From a checkpoint of a small mixture-of-experts model trained on Wikipedia.
Training: 666M tokens, 10157 steps.
Below are experts of layer 5 (counted from 0) of a mixture-of-experts language model. Rows are named gate (a neuron's input weights, with its number), up (a neuron's input weights, with its number) and show model dimensions 0-159. Each number is 128 + 24 x the weight over its row's rms, rounded and kept within 0 to 255.
Before each expert's rows: "mostly gets" lists some tokens that are sent to it at least half of the time. This comes from a sample of Wikipedia text that the model never trained on.

# expert 38
mostly gets: "stitut", "isl", " Liber", "l", " Slov", "cow"
gate1 [155 103 117 105 139 162 128 101 161  99 156 161 120  83  96  85 134  91 143  84 148 100 121 133 122 116 103 122 123 124 109 134 127 148 150 110  93 110 169 174 140 122 107 140 133 140 130 111  88 171 142 140 165 133 123 110 161 141 124 140 121 153 113 134 128 136 146 116 108 121 113  84 130 198 107 125  95 109 139 153 139 106 108 118 166 119  22 103 135 141 148  96 143 124 154 143 129  99 116 130 132 139  85 171 154 142 130 152  92 147 108 119  83 108 121 120 143 120  95 164 140 124 110 158 139 118 115 148 125 117 148  95 176 116 142 148 137 123 112 103 137 105 127 133 160 134 165 120 114  81 111 137 129  90 142 146 138 116 120 116]
up1 [141 110 151 139 142  92 112 134 114 106 124 105 133 175 169 146 144 161  96 144 153 146 133 140 122 133 117 149 152 118 156 120 130 117 117 173 164 169  84 118 117 147 108 116 131 118 139 140 153 107 128 197 113 114 174 142 126 138 145 146 104 130 165  82 154 128 122 173 121 146 112 156 111 115 143 129 179 131 127 110 191 138 159 141 109 133 163 136 134 130  81 140 109 127 159 129 108 101 100 152 139  91 143 103 138 133 127  95 141 140 141 146 163 144 120 136 108 143 137 131 127 145 137 177 111 143 162  85 104 107 130 158  93 126 138 105 103  82 156 123 117 149 136 107 131  93 137 196 145 124 146 101 105 147  70 109 154 154 150 133]
gate2 [115 139 113 120 104 149 159 167 179 124 139 131 179 147  89 130 151 149 136 164 101 140 124  88 157  90 157 130  61 126 162 170 178  93 142 109 144 129 122 164 148 114 104 154 144 131 136  80 132 143 112 162 117 117 123 117 136 132  92 178 158 132 156 156 138 123 159 146 128 147 124 135 135 138 124 130 124 140 132 163  62 111 118 112 137 102 146 101 110 109 142 120 126 155 108 132 118  91 156  81 130 153  74 128 147 135 133 103 136 122  86 107 108  98 131 100 155 136 103 125 106 154 106 158 143 140 120 151 126 165 136 115 124 149  96 128 116 131 107 143 119 129 118 197 111 146 139 153 103 165 131 152  96 117 123 137  98 102 116 120]
up2 [136 111 132 146  94 100  90 149  97 140  97 136 153 122 141 132  90 152 170 125 138  86 106 121 119 114  90  96 152 142 156 110 133 122 113 155 126 126 128 176 131 140 115 145 116  85 175 130 159 162  82 166 123 118 136 130 134 155 127 108 134 131 164 147  93 146  99 146 136 141 130 147 169 134  97 149 168 159 111 132 125 113 115 180  82 153  82 135 116 155 158 158 127 125 143 128 113 166 143 137 138 110 110 159 156 115 110 140 171 114 125  91 118 125 123 144  66 136 133 111 131 122 134 132 123 147 153 129 111 131 185 106 173 129 169 132 120 190 137 122 134 138 111 106 132  91 113 158 107 136 167 118  99  98 141 149  82 150 119 118]
gate3 [ 95 126  97 136 142 121 116 101 185 103 140 125 148 129 137 103 166 117 124  90 147 112  93 147 141 131 139 154 118 140 109 101  92 128  86 146 101 103 132 195 157 135 139 137 155 170 119 144 154 128 136 168 138 134 153 162 129 128  90 142 126 122 104 170 140 139 134 122 137 151  99 154 142  89 140 121 123 104 115 139 153 137 140  76 142 117 160 109 118  98 140 123 144 109 138 121 127 179  80 154 127 121 105  93 132 115  94 126 152 131 105 158 174 105 146 126 134 103 108 152  88 165 127 103 124 119 109 120  89 133 160  69 134 114 135 176 113 152 127  86  99  91 155 139 107 105 148 116 106 106 180 114  99 143 139 107 141 156 136 104]
up3 [ 93 117 150  98 176 119 133 141 150 101 142 109  98 100 147 127 141 123 128 151 140 134 146 119 140 129 145 142 135  85 115 119 133 161 144 108 158  84  84 145 157 159 148  80 129 150 130 125 163 116 145 111 144 134 128 153 131  94 128 160 132  90 140 173 127 110 174  57  96 136 129 102  97  96 132 129 143 105 116 111 152 165 172 143 164 122 148 147  99 102 121 109 144 120 132 111 114 125 149 122 139 147 116 123 135 119 149 115 156 135 146 128 106 102 127 137 124 191 107 150 127 147  97 115 135 108 114 170 151 175 124 106 169 101 126 163 106 120 126 135 160 118 121 110 128 162 131  82 119  65 164  92 133 163 165 123 119 174 147 129]
gate4 [158  97  79 159 140 143 125 147 117 132 139 109 128 131 143 146 106 104 147 116 111 106 147 116 190  81 123 103 140 124 100 125 106  75 115 164 107 159 100 155 127 124 115 158 116 141 144  83 133 141 126 140 144 146 105 131 135 162 113 113 145 110 108 144 156 107 142 142 147 110 127 129 158 186 117 104 115  84 169  97 135 120 149 188 120 119 155 125  89 150 160 153 159 148 121 181 155 112 145  75  77 162  78 134 125  99 112 129 157 124 132 134 150 123 158 109 146 163 142  98 105 161 111 114 137 158 134 136 128 155 121 113 120 143 123 141 100 101 141  87 113 130 144 148 117 118 137 104 130 155 109 121 156  95 154 132 160 103 103  94]
up4 [121 113 161 124 131 138  83 132  57 163 136 129 123 145 103 135 148 106  95 142 163 100 126 119 133 143 108  78 104 144 109 127 137  92 143 145  95 113 130 118 145 120 123 106 183 150 130 125 122 174 131 125 139 157 136 132 164 145 145 153 119 112 102 118 139  86 142 131 122 151 103 114 114 129 107 137  92 119 141 110 127 122 128 121 133 105  98 135  89 143 128 122 143 115 155 133 146 166 138 172 109 108 110 104 130 141  90 117 152 119 141 102  89 123 125 121 134 137 126  85 124 116 160 126 120  91 164 163 145 125  57 145 174 148 103 108 110 145 142 137  85 172 147 117 111  94 120 100 133 141 188 178 143 105 148 181  87 122 146 164]
gate5 [121 131 117 104  95 106 140 111 128 110 136 136 144 150 148  77 130 107 132 116 102 134  96  87 167 140 115 118 113 135 149 127 106 166 160 118 107 142 145 122 146 137 127 104 127 129  74 106 133 126 111 186 115 138 148 124 138 117 157 113 138 127 144 105 116 134 136 172 154 146 127 137 133 173 132 136 145 116 123  82  98 145 144 105 142 108 132 130  94 118 119 132 134 107 132  91 120 123 212 158 136 104 133 140 145 127 100 173 147 181 158 160 134 128  87 102  86 170 122 131 124 154 140  87 143 113 152 136 175  84 142 131 152 136  53 151 122 164 135 115 126 109 167 144 111 117 125 162 142 147 168 117 112  84 108 157 128 128 132  95]
up5 [141 138 114 141 153 111 151 105  82 213 110 123 124  84 171 127 120 107 155 187 169  79 159 181 112 114 128 122 118 149 142 138 139 149 123 151 137  97  88 121  92 125  90 110 107 157 138 119 109 100 156  80 137 127 151 143  85 117 136  81 163 123 133 136 114 143  97 144 122 125 121 133 126 114 159 117  78 135 144 152 137  84 135  81 128 117 109 123 151 127 142 143 129 137 109 117 121 135 107  86 134 130  98  93 139 137 145  87 109  94  96 118 123 123 183 123 146 107 127 158 125 157 105 176 122 138 100 152 117 143 136 104 100 145 130 117 131 138 136  84 147 141 151 154 100 169 129 141 142 140 126 137 118  86 125 118 123 123 133 125]
gate6 [101 109 129 141 101 142 129 139 154  92  81 167 131 119 123 128 156 113  82 171  86 114 137 128 129 122 100 115 152 125 106 100 163 108 123 138 150 119 112 115 141 153 149  99 174 137 138 142 133 118 125 157 105  93 113 113 147 153 100 125 110  92 131 116 153 134 134 141  96 110 160 153 130 120 142 134 127 114  63 179 139 143 113 143 159  91 122 125 102 182  88 138 132 139 123 109 153 130  72 111 122 144 168 119 153 107 148 123 109 118 124 143 123 120 161 163 181 142 137 155 139 134 110 101 126 153 116 129  64 156 153 130 110 117 135 111 150 136 137 180 150 130 128 129  71  98  96 131 138 116 113 138 167 127 163 149  97 123  95 179]
up6 [138 155 131 127 145  87 117 104 111 124 134 148 122 146 132 134  98 128 118 129 135 135 131 114 125 159 142 130 130 135 128 156  99 134 149 106 113 130 160 123 113 129  87 110 103 156 121 147 132 143 109  94 149 143 168 126 136 121 148 111 115 146 112 141 128  90 144 108 174 126  67 107 144 121 129 147 153 115 136  90 117 158 108 108 145 107 185 128 136  80 118 110  91 158 117 132 112 139 157 157 139 145 116 163 115 188  96 163 140  86 105  96 164 182  91 114  86 147 117 130 128 116 139  98 106 120 132 131 170  74  86 132 128  84 118 167 140  91 142  65 110 144 131 165 161 161 136 152 148 123 152  95  86 138 104 143 135 125 129 105]
gate7 [136 119  90  96 157 153 102 107 116 177 151 109 146  99 143 116 154 127 114  75 139  87 108 127 114 158 139 122 143 135  96 149  97 133 125 106 131 126 130 128 101 123 131 137 149 130 162  79 127 135 153 156 142 166 100 112 157 101 112 126 103 103 116 122 177  74 115 115 146 137 121 151  98 152  88 130 109 102 136 101 131 168 134 147 130 182  97 112 173 137 166 140 126 151 128 143 162 116 146 143 132 125 122 138 150  95  84 160 135 135  88 152 108 170 149 116 112 118 158 132 123 152 109 160 137 131 162 102 128 132 116 113 148 114 134 116  55  85 122 132 102 119 149  87 130 127 163 124 129 101 110 159 128  82 145 101 130 101  90 105]
up7 [126 150  95  95 138 103 138 133 115 112 138 153 127  99 115  90 121 133 131 108 150 175 150 119 118 108 110 126 120 201 127 157 116 164 134 153  96 150 166 135 121 124 141 128 137 150 179  98 128 141 118 100 142 164  83 150 108 117 135 154  85 114 130 112 122 139 132 149 114 118  97  96 140 129 102 141 144  87 156 149 119 160 105  98 136  98 121 137 137 134 153 195  70  93 138 138 159 117 126 110 132 165 164 123 169 166 157 133 106 132 141  99  80 142  82 102 100 101 147 131 161 176 127 138 160 140 108 130 134 103 127 122 166 143  90 106 122  95 138 145 111 118 148 138 137  97 128 108 154 143 138 157 156 136 116 136 155  86 128 132]
gate8 [151 114 136 117 123 104 142 159  96  73 138 156 119 112 134  99 124 127 117 171 133 103  83 127 185 137 146 115 101  93 141 129 152 130 118 110  99  64 114 111 125 106 120 153 114 153 128  75 139 109 155 128 127 141  77 114 152 134 113 117 107 170 153 151 164 120 144 130 148  84 154 127 132 124 122 101 115 161  85 131 119 131 109 165 130 111 128  96 125 104  88 105 133 150 123 125 132  73 110 138 159 126 204 135 141 140 159 148 101 118 134 147 141 101 112 129 143 116 125 114 150 144 126 133 135 112 118 127 128 157 162 115 137 134 157 145 125 118 107 136 146 140 133 134 104 109 110 105  98  78 127  85 100 126  82  93  78 187 115 121]
up8 [144 115 125 110 128 125 151 109 160 127 141 172 110 112 113 104 124 167 114 145 122 128 163 164 169 147 124 145 160 143 171 149  95 113 110 146 133 118 128 124 125 116 114 121 136 116 179 151 124 159 152 142 171 115 150 145 135 141 156  92 150 123  93 129 138 138 159 126 136 161 111  99 142 101 112 116 165 129 169 107  89  89 117 163 144 109  90 100 153 151 124 182 116 137 147 155  58  99 121  65 133 155 105 152 130 120 150 149 163 106 165 104 163 119 128  94 173 115 147 132 144 118 188 130 159 157 115 150 151 130 134 101 155 140 105 149 113 136 141 153 152 110 129 137 157 131 130 119 154  98  87 129 109 145 153 120 116 161 141 113]
gate9 [112 125 128 129 146 152 163 140 155 104 119 113 162 115 105 153 138 102 133 147 148 142 111  96 144 122 122 168 163 121 121 155 128  74 115 131 116 121 101 155 107 136 166  72 131 171 194 110 127  81 115  96 125 120 102  91 158 104 148 138 120 142 128 143 116 135 123 139 136 149 119 170 126 122 144 158 125 129 160 137  78 121  99 116  75 105 122 139 128 135  92 142  88 100 120 150 126 106 155 137 111 168  95 133 156 121 172 117 128 107 149 118 133  61 155 149  84 124 137 140 134 166 129 126 105 119 110 136 150  95 146 113 158 123 142 144 147  95 132  80  91 114 107 137 115 186  92 139 137 157 107 137 101 111 152 139 117 157 107 117]
up9 [ 86 106 128 127 166 153 126 121  93 181 122 127 163 160 140 115 104  68 119 128 138 132 147 109 149 132  94 168 115 145 151 150 122 137 111 147 159 174 160 135 110 144  86 118 102 147 146 161 143 108  83 151 135 135 131 114 111  91 118 121 171 140 150 115 153 145 103 131 116  97 107 117 117 138 115  71 121 111 132 162 143 140 112  88 128  94 111 129 172 176 121 185 131 111 119 127  96 127 138 133 149 111 103 102 171 152 118 123 160  92 137 155 144 118 106  98  85 156 130 115 137  98 123  96 113 129 155 102 147  87 132 107 130  98 140 126 149  96 119 112  82 123 111 102 116 147 152 121 108 116 134 164 111 145 119 146 172 103  91 135]
gate10 [109 128  86 127 109 147 137 136 129 143 139 183 155  78 111 122 122 121 105  82 121 141 148 112 117 147 141 128  78 102 127 130 146 152 143  92  80 122 132 132 141 140 120 146  99 152 115 103 101 134 111 127 145 142  95 129 139 113  78 131  68 131 143 130 167 102 115 169 164 121 132 109 111 141 136 170 119 126 159 113 139 122 124 105  95 124 124 130 140 131 127  99 151 141 115 127 136 137 134 133  63 139 102 137 121 121 115 101 112  83 114 133 126  84 138  99  95 124 140 156 115 162 106 176 184 135 146 150 110 114 162 103 149 153  98 153 114 131  90 132 184 141 126 172 156 157 119 117 101 133 129 128 109 112 115 203 114  95  97 134]
up10 [116 161 125 107 119 149 142 118 121 168 164 160 143 119  95 124 139 121 122 146 110 142 118  96 115 133 114 162 133 145 132 163 143 158 141 105 113 142 161 148 108 156 103 120 157 134 114 122 134 169 121 139 132 137 130 122 118 117  81 154  90 171 115 126 128 124  96 147 157 157 138 115  74 144  99 132 106  90 125 121 143 114 116 132 112 125 140 122 148 118  77 113 165 154 126 127 142  81 143 144 119 120 114 162 119 123 102  80 135 132 132 112 103 110  89 116  97 145 156 167 124 171 102 118 187 135 165  96 124 111 183  64 138 113 100 133 128 142  94 145 146 123 145 177 149 109  97  90 131 185 107 109 103 101  97 145 157 111 104 104]
gate11 [122 146 133 128 142 131 141 174 172 140 165 166  96 116 139 111 119 163  99 107 107 109 119 110 121  83 149 162 130 131 117 121 153 158 148 121 141 117 125 143 137 115 154 102 112  96 120 145 114 117  87 135 104 114 138 143  94 129 151  99  86 117  98 114 140 112 129 112 130 103 165 107 116 173 141 138 143 147 107 170 140 140  97 146 123 104  65 116 148  95 107 132 158 112 166 133  99 123 151 124 129 156 111 128 152  85 198 110 128 160 113 162 151 118 113 152 196 159 164 125 154 155 120 143 164 137 124 137 104 131 122 187 125 168  99 127 126 119 119 124 135 143 158 125 102 119 130 167 140 174  89 115 106 134 101 169 143 118 137 130]
up11 [137 184 116 123 148 116 121 102 145 128  97  88 159  93 104 152 160 122 125 127 111 155 134 126 144 132 153 111 140 154 128 100 117 149 119 137 175 118 140  91 135 126 132 158 141 133 118 126 119 149 142  75 129  83 129 114 181 148 146 140 122 120 122 164 187 151 131  71 149 154 142 136 163 101 144 142 120 133 118 139 119  88 146 125 140 113 111 198 123 128 177 144 108 119 143 134 177 119 130 123 148 124 137 124 143 189 136 113 135 114 103  67 119 103 144 124 143 100 155  77  95 153  92  82  98 120 104 130 120 136  96  98  95 132 138  99 121 143 131 139 121 134 132 155 145 151 118 104 156 110 113 120 127  71 151 125 126 126  98 152]
gate12 [101 166 137 124 103 128 138 124 137 124 145 136 166  95 110 138 144  83 106 110 117 121 125 104 136 144 120 104 156 160 149 155 105 123 166 132 118  88 126 134 149 119 138 127 117 123 141 135 125 100 115 148 116 163 144 132  93 113 120  88 125 147 122 143 151  83  92 102 110 140 130  91  45 168 109 115 120 139 146 109 118 112 121 128 148 110 123 146  98 146 108 133 114 104 124  98 134 148 135 123 143 137 107 119 110  77 117  99 164 111 109  99 115  97 157  92 152  83 102 160  85 107 110 136  51 153 137 106 172 122 115 144 100 187 102 115 136 161 115 109 148 124  93 135 100 145  97 134 127 148 151 136 107 106 114 156 133 142 170  83]
up12 [109 150 139 148 148 115 158 142 132 200 131 148 126 167 141  87 128  86 158 156 112 122 166 120 114 106 160 119 139 175 137 121 136 109 113 123  98 124 115 127 127 123 132 165 112 145 130 165 157 107 170 120 121 134 119 149 113 156 129 106 127 132  70 143 108 140 128 158 168 130  85 168 129 113 167 141 130 162 118 114 168 108 135 137 114 119 150 129 141 133 116 113 123 185  86 101 124 165  97 125 136 116  70 129 116 122 182 142 103 144  93 114 163 130 163 107 159 150 106 125 126 138  91 158  94 101 146 147 146 124 118 148 125 107 156 145 106 102  66 132 129 106  86 110 141 131 109 108  98 105 143 134 120 155 114 122 157 120  97 158]
gate13 [110 102 167  75 141  80 130 132 113 134  97 130  95 122 102 118 116 125 128 113 143 117 108  86 110 141 135 141 196 104 100 148  95 104 151 147 160 142 143 128 118 153 131 130 119 100 116 118  84 153 113 106 174 131 127 122 125 170 113 164 143 157 138 121 129 109  82 130 113 121 119 161  78 109 144 124 120 107 161 119 108 116 129 119 159 180 130 104  96 141 117 129 146 127 143 148 132 166 113 116 126 102 138  97 129  95 128 124 114 162 112 130  80 112 176 129 175 149  88 144 111  84 115 156  96 149 145 127 136 143 125 141 186 160 111 112 111  81 118 111 155  95 124 125 105  94 105 113 138 151  75 142 130 155 138 127 155 151 146 104]
up13 [126 160 136 122 119 131 164 139 128  90 146 145 140 159 139 139 130 125 128 121 144 136 150 138 140 123 134 143 139 127 143 113 131 148 106 128 107 117 147 140 187 118 129 139 116 173 141 188 162 146 153 102 139 144 126 108 152 132  94 108 116 128 148 149 170 127 178 184 181 137 134 117 131 105 123 167 148 129 114 139 135 155  97 132 141  91 157 127 108  87 113 125  99 105 114 141 186 101 106 196 117 139 140 110 152  93 115  79 113 125 127 112 181 111  76 135 153 137 144 151 154 133 102 147 158 118  91 115 106 140 102 150 124 131 115 122 132 122 103 129  87 125 127 171 142 189 124 118 146  93 144 141 143 111 112 149  99 181 108 120]
gate14 [127 176 104 128 110  92 102 130 142 121 110 126 103 123 139  92 146 136 101  95 147 102 111 121 121 128 129 113  75 123 167 119 137 123  99 144 120  77 118 152 152 114  86 150 121 119 124 103 157 145 173 174 158 147 111 141 138 106 106 110 104 156 130 148 122 115 170 103  85  89 132 134  85 147 130 129 137 123 140 111 103 120  94 174 151 152 114 110 106 123 140 139 146  60 108 120 145 160 153 112 102  87 129 123 145 128 139 106 120 137 151 104 126  92 101 138 113 149 122 164  76 143  61 151  83 107 103 121 157 128 101 180 134 105 125 134 137 121 145 129 129 129 137 124 183 145 130 145 103 122 106 115 172 131 128 173 153 126 120 136]
up14 [133 135 141 162 155 129 103 124 153 134 106 114 142 163 162 123 160 134 139 124 156 109 124 148 154 142 133  71 117 158 169  97 113 115 182 127 164  99 138 107  69 125  84 113 161  98 112 122 100 121 115 101 134 143 164 130 132 131 129 152 140 145 129 126 125  95  95 129 136  98 112  80 136 154 102  97 119 146  80 125 176  88 104 148 121 110 114 114 133 137  85 137 102 130 119  88 124 126 175 119 120  91 118 128  95 111 165 129 133  92 143 110 138 124 134 115 158 128 116 130 136 116  97 104 101 119 175 108 137 138 122 127 158 115 102 129  80 123 134 138 152 109 131  81 123 139 149 113  85 126  90 116  94 112 151 139 156  70  96 171]
gate15 [ 99  98 135 105 157 120 104  85 145 130 136 155 107 106  95 131 132  90 101 173 161 167 121  85 156 113 138 151 121  77 168 136 145 137 111 169 137 165 138 161  96 103 143 126 107 123 157 135 112 115 117  93 149 127 111 160 133 106  91 119 132 160  99 172 175 132 142 107 132 148 122 164 155 134 164 121 136 138 105 117 176 137 112 136 121 137 144 144 112  91 154 110 126  87 106 104 144 160 139 130 153 112 105 121 129 135 119 133 135 111 101 168 120 144 143 108 158 121 134 109 120 132 108 155 146  89 109 125 136 106 154  88  93  88 144 104 163 105 104  81 145 168 129 126  97 158  90  77 149 161 124 131 134 119 130 104 139 159 137 165]
up15 [ 97  86 113 174 121  86 109 115 141 139 144 126  82 122 107 143 147 148 131 142 135 141 138 114 157 120 146 106 113 113 122 111 153 142 114 144 128 139 166 165  52 128 136 148 124 134 148 131 118 136 113  87 115 130 152 133  97 138  97 163 153 169 153 118  87 127 127 102 138 117 141 148 128 107 127 145 110 138 108 128 164 127  84 125 134 142 145 165 119  99  94 147 137 110 122 191 121 113 123 144 181  94 125 153 125 170 153 130 173 155 130  61  80 119 107 122 107 131 112 123 103  98 127 122 133 143 155 113 150 127  92 158  77  95 160  85 116 152 117 128 130 155 165 127 119 114 134 127 134 156 148  75  95 133 122 115 119 125 126 168]
gate16 [180 106 125 108 126 126  78 165 157 185 121 115 118 118 132 109 135 152 148 115 153 134 106 110 141 128 158 150 151 116  64 109 133 125 135 166 119 139 157 125 115  93 145 113 115 167 143 128 114  99 110 145 147 193 158 127 126 144 132 140 179 142 135 104 160 124 119  97 113 122 143 115  97 159 109 148 129  97 178 165 126 105 148 143 158 113 151 129 143 103 110 134 127  73 144 180 140 103 128 136 103 136 139 113 115 112 105 111 117 144 123  85 131 166 120 124 121 148 119 134 144  96 116 156 132 102  77 142 140 155 116 137 114 122 121 148 103 177  80 123 162 112 152 183 141 132 109 167  89 101 108 117 173 147 127 137 118 129 126 115]
up16 [191  79 114 140 112 126  85 138 104 168 124  89 105 130 148 158 128 170 167  79 160 146 113  97 148 142 131 137 128 106  80 131 117 112 163 163 120 123 147 101 144 134 117 114 125 177 113 130 132  75 108 173 158 175 147  73 122 125 155 123 145  94 105  87 118 120 159 123 122  91 117 124 119 177 156 147 176 133 146 139 104 100 126 161 165 167 114 127 119 131 108 114 131 128 125 153 133 103 123 124 137 142 154 129 113 117 118 149 113 129 170 107 164 140 117 118 132 120 108 136 105  90  97 149 125  91 121 156 151 172  85 139 152  97 128 128 123 153 101 104 128 118 121 166 129 113 121 168 125 104 129 117 155 128 126 154 139 117 128 123]
gate17 [128 117 161 135 168 143 163 165  66 150 124 133 159 136 129 109 105 150 138 122  94  86 109  87 139 137 115  93 124 136 134  88 116 113 128 135 143 105 141 152 144 106 153 122 142 101  70 114 114 127 144 144 119 146 134  97 119 122 163 126 153 147 129 155 100 151 119 124 200 144 120 126 139  93 137 120 124  86 127 125 122 134 126 110 160 113 151 107 128 192 127 103 119 144 131 114  92 147 139  74 103 117 163 135 181 126 138 123 119 108 144 105 121  93 102 140 101 130 121  92 106 169  86  93 116 122 175 129 117 148 132 108 188 138  93 156 134 107  94 134 110 144 118 144 165 104 152 154 126 131 129  97 141 108 113 177 129 106 139 140]
up17 [129 168 126 156 122 123 154 117 130 124  96 141 112 143 104 120 150 127 144 121 171 125 103 131  99 119 112 109 120 131 148 148 118 107 125 140 141 112 159 147 145 100 115 130 119  74 119 142 148  96 131 129 115 114 135 138 129 191 137 143  91 129 135 219 134 164 139 106  84 136 169 134 123 136 111 128 146 137 156 143 121  70 154 127 164 121 110 155 118  86 109 122 152 108 114 111 165 111 129  77 135 128 168 150 111 170 151 154 136 104 116  89 128 124 159 109 121 111 144 125 109 109 161 101 128 109 132 113 148 127 153 147 127 187 130 137 103  92 138 102  93 129 126 115 126 175  63 130 156 144  88 130 132 166 139 103 126  79 121 154]
gate18 [111 154 113 144 133 150 125 103 145 141 103 131 120 145 113 142 129  85 132 123 131  79 138 152 124 156 113 149 151 129  93 142 154 114 148 117  94 173 115 106 120 130 116 135 147 151 141 151  72  91 116 119 101 163  86 140 135 150 141 150 146 114 106 154 181 130 147 122 122  97 111  91 131 145 151 105  99 120 159 131  80 116 138 123 129 123  82 146 112 130 133 122 110  83 158 108  92 118 126 149  99 106 137 140 183  90  72 164 174 137 108 150 146 121 115  96 112 115 102  89 115 129 102 132 148  79 125 121 148 119 116  81 130  84  94 140 143  86 141 151 119 118 141 121 122 161 167 149 145 164 116  93 129 143 135 158 137 151 100 169]
up18 [134 141 127 118 151 110 145 112 119 123  91 140 116 107 142 112 149 121 156 161 116 132 103 130 119 136 124 133 112 110 129 146 128 138 148  98  90 137 134  71 166 149 134 102 113 122 132 138 129 105  61 154  50  87 145 132 123 129 157 107 144 125 146 123 184 142 145 127 143 124 151 119 111 122 124 130 181 148 140 135  89 125 145 129 158 138 108 146 132 169 116 103 143  97  92 141 127  99 121 129 136 120  95 102  92 116 156 185 107 141  89 141 129 122 161 124 159  86 125 125 139 127  71 144 121 103  81 107 196 129 123 128 127 157  95 131 164  93 140 123 146 115 112 108 133 134  79 127 136 148  98 120 137 150  90 168 103  96 141 104]
gate19 [155  98 163 148 130 113 176 155 109 111 147 149 137 128 118  87 133 101 132 133 115 134 109 133 104 160  85 108 120 132  94  91 160 127 124  98 130 125 115  87 176 109 152 134 120 166 135 122 136 123 125 137 115 137 147 158 156 144 103 157 122 133 123  86 128 141 156 110 106 145 127  70 150 110  76 119 103 132 117 125 107 157  75 117 121 110 156 137 150 126 165 181 148 110 106 120 143 114 170 135 127 133 164 130 122 164 128 135 154  96 140  64 125 123 133 169 109 111  98 116 128 157  98 156 100 135 143  77 125 120 158 157 145  96 165  95 106 121 117 101 103 139 135 112  91 124  83 138 130 125 152 100 136 167 132 163 140 149  87 142]
up19 [123 134 162 124 156 174 185 129 137 119 141 148 130 133 121  82 104 115 147  98 121 135 154 140 162 138 111 110 129 183 141 116 134  83 125  51 151 121 139 121 132  54 142 177 137 158 132  92 127 148 172 131 147 132 118 138  91 143 148 155 140 155 128 172 108 134 149 102 102 100 115 133 131 140  85 118 146 130 108 115 116 154 104 143 125 132 138 115 118 146 143 176 138 101 147 132 161  99 151 114 122 128 144 119 126 164 138 107 144 147 112 110 148 179 123 148 133 142 113 140 120 126  97 138  90 125 131 145  87 133 108 166 147 169 123 147 187  95 145 106 112 143  89 136 155 151 101 126 100 124 118 134 143 145 173 156 127 142 102 119]
gate20 [120 154 161 163 105 111 106  98 132 140 144 146 161 166 144 124 165 146 139 127 141 127 104 154 142 100 170 110 103 165 106 196  91 124 162 121  92 118 154 127 135 151 105 132 194 160 142 108  94 114 141 129 152 112 132 115 123 151 143 109 149  80 118 119 122 140  92  94 131 134 141 124 152  89 145 160  93 131 104 147 107 139 138 115 141  83  87  95 160 170  89  90 193 152 127 151 132 146 124 170 126 104 134 104 112 123 150 109 102 129 111 149 124 131 124 136  95  92 116 130 131 145 134 138 103  97 118 166 135  94 155 144 152 110 129 106 158  89 120 132 121 125 115  88 110 123 148 141  94 122 172 118 150 154 136 136 128 138 149 124]
up20 [100 130 127 134 134 154  91 136  99 127 115 141 107  94 134 161 150 121 148 117 136 134 117 108 116 163 201 146 123 152 115 170  91 161 113 132 134  95 169 154 182 142 161 152 186 147 118 138  84 127 134 125 156 122 178 112  91 132 143 124 157 132  84 140 114 151 114 151 166  92 112 120  99 110 131 110 125 152 141 120 125 144 114 105  89 123 112  85 142 128 101 176 117 207 146 128 172 136 118  85 142 152  81 105 149 110 118 139 121 112 118 142  95 168 154 124 124 101 144 157 147 154 147 105 131 130 110 147 167 122 124 147 121 127  95 103 131 111 119 115 136  97 115 121 100 129 102  95 132 133 145 114 111 112 113 142 151 127 113 110]
gate21 [163 157  87 105 121 158 150 133 109 145 104 114 105  95 156 152 112 139 159 115 121 135 127 110 106 126 119 149  87 110 130 106 131 117 144 101 144 104 129 154 122 158 140 155 113 147 119 153 113  96 162 129 136  94 119  74  82 152 118 130 131 113 131 118 125 106 126 112 144 138 141 117 104 140 137 152 123 132 167 144 161  95 149 170 106 150 110 123 147 133 133 194 111  99 112 145  92 134 111 147 135 104 126 164 106 134 132 134 126 107 124 114 102 143 178 100 157 169 135 135 136 108 146  70 139 127 100 154 121 133 172 129 186 144  72 100 145 130 124 109 101  77 134  85  95 119 146 143 145 128 120 136 143 171 121 159 172 136 115  65]
up21 [143 138 119 125 129 114 145  87 120 137 133  91 131  71  99 131 143 187  99 130 165 126 144 128 105 128  94  89 109 105 109 106 109 129 123 111 110 148  96 151 136 136 144 118 111 105 155 154 112 103 136 115 114  95 121 123 100 126 130  75 162 121 109 105 174 136  75 115  88 141 116 130 191 137 114 148  89 148 152 136 150 153 134 161  95 110 116 160 161 122 112 133 127  96  78 180 137 129 118 137 150 145 122 185 117  87 159 118 135 141 118 141 101 114 177 134 136 126 147 120 159 141 161 115 131 126  87 124 176 145 140 114 143 143 118 134 107 151 123 154  98  91 119 151 132 113 124 145 135 135 128 101 128 116 186  97  86 134 135  97]
gate22 [101 135 130 112 145  96 158 142 136 123 128 110 109 103  90 139 190  96 130 140 142 127 130 125 110 112  90 172 115 143 148 134 150 131 191  91 141 168 152 146 129 128 101 105  92 165  64 112 169 116  93 191  99 117  97 134 129 127 106 119  93  73 143 132 145 122 116 147 127 146 136 143 144 121 180 145 148 134 119 123  95 123 129 145 166 128 110 145 109 134 112 147 158 114 140 155 133 154 134  91 124 128 122 124 145 125 113 153 158 183 148 123 135 123 143 112 129 115  96 138 103 125 170  88  93 163 124 108  98 136 129 147 130  94 100 138 120 161 132  77 116 151 111 113 124  83  99 152 166 123 147 106  98 127 119 132 129 156 132  94]
up22 [115  84 104 112 153 128 102  88 148 126 152 116 140 142 117 129 143 122 161 146 157  94 112 118  85 128 101 159 111 158 112 119 115 127 126 120 120 148 147 123 134 104 108  96  87 122 140 125 103  92  75 115 121 134  80 141 136 159 135 106  95 131 118 125 158  90 118  93  88 129 122 111  70 177 112 143 180  97 120  98 160 156 152 107 104 142 103  99 119 117 146 112 178 123 117 154 108 184 122 109 139 127 137  73  72 121 171 140 126 109 137 157 145 147 162 182 140  88 126 151 131 112 168 143 133 130 159 142 139 134 139  97 129 166 143 114 137 151  98 137 114 115 150 147 132  89 128 142 140  96 130 139 121 111 124 152 129 158 129 116]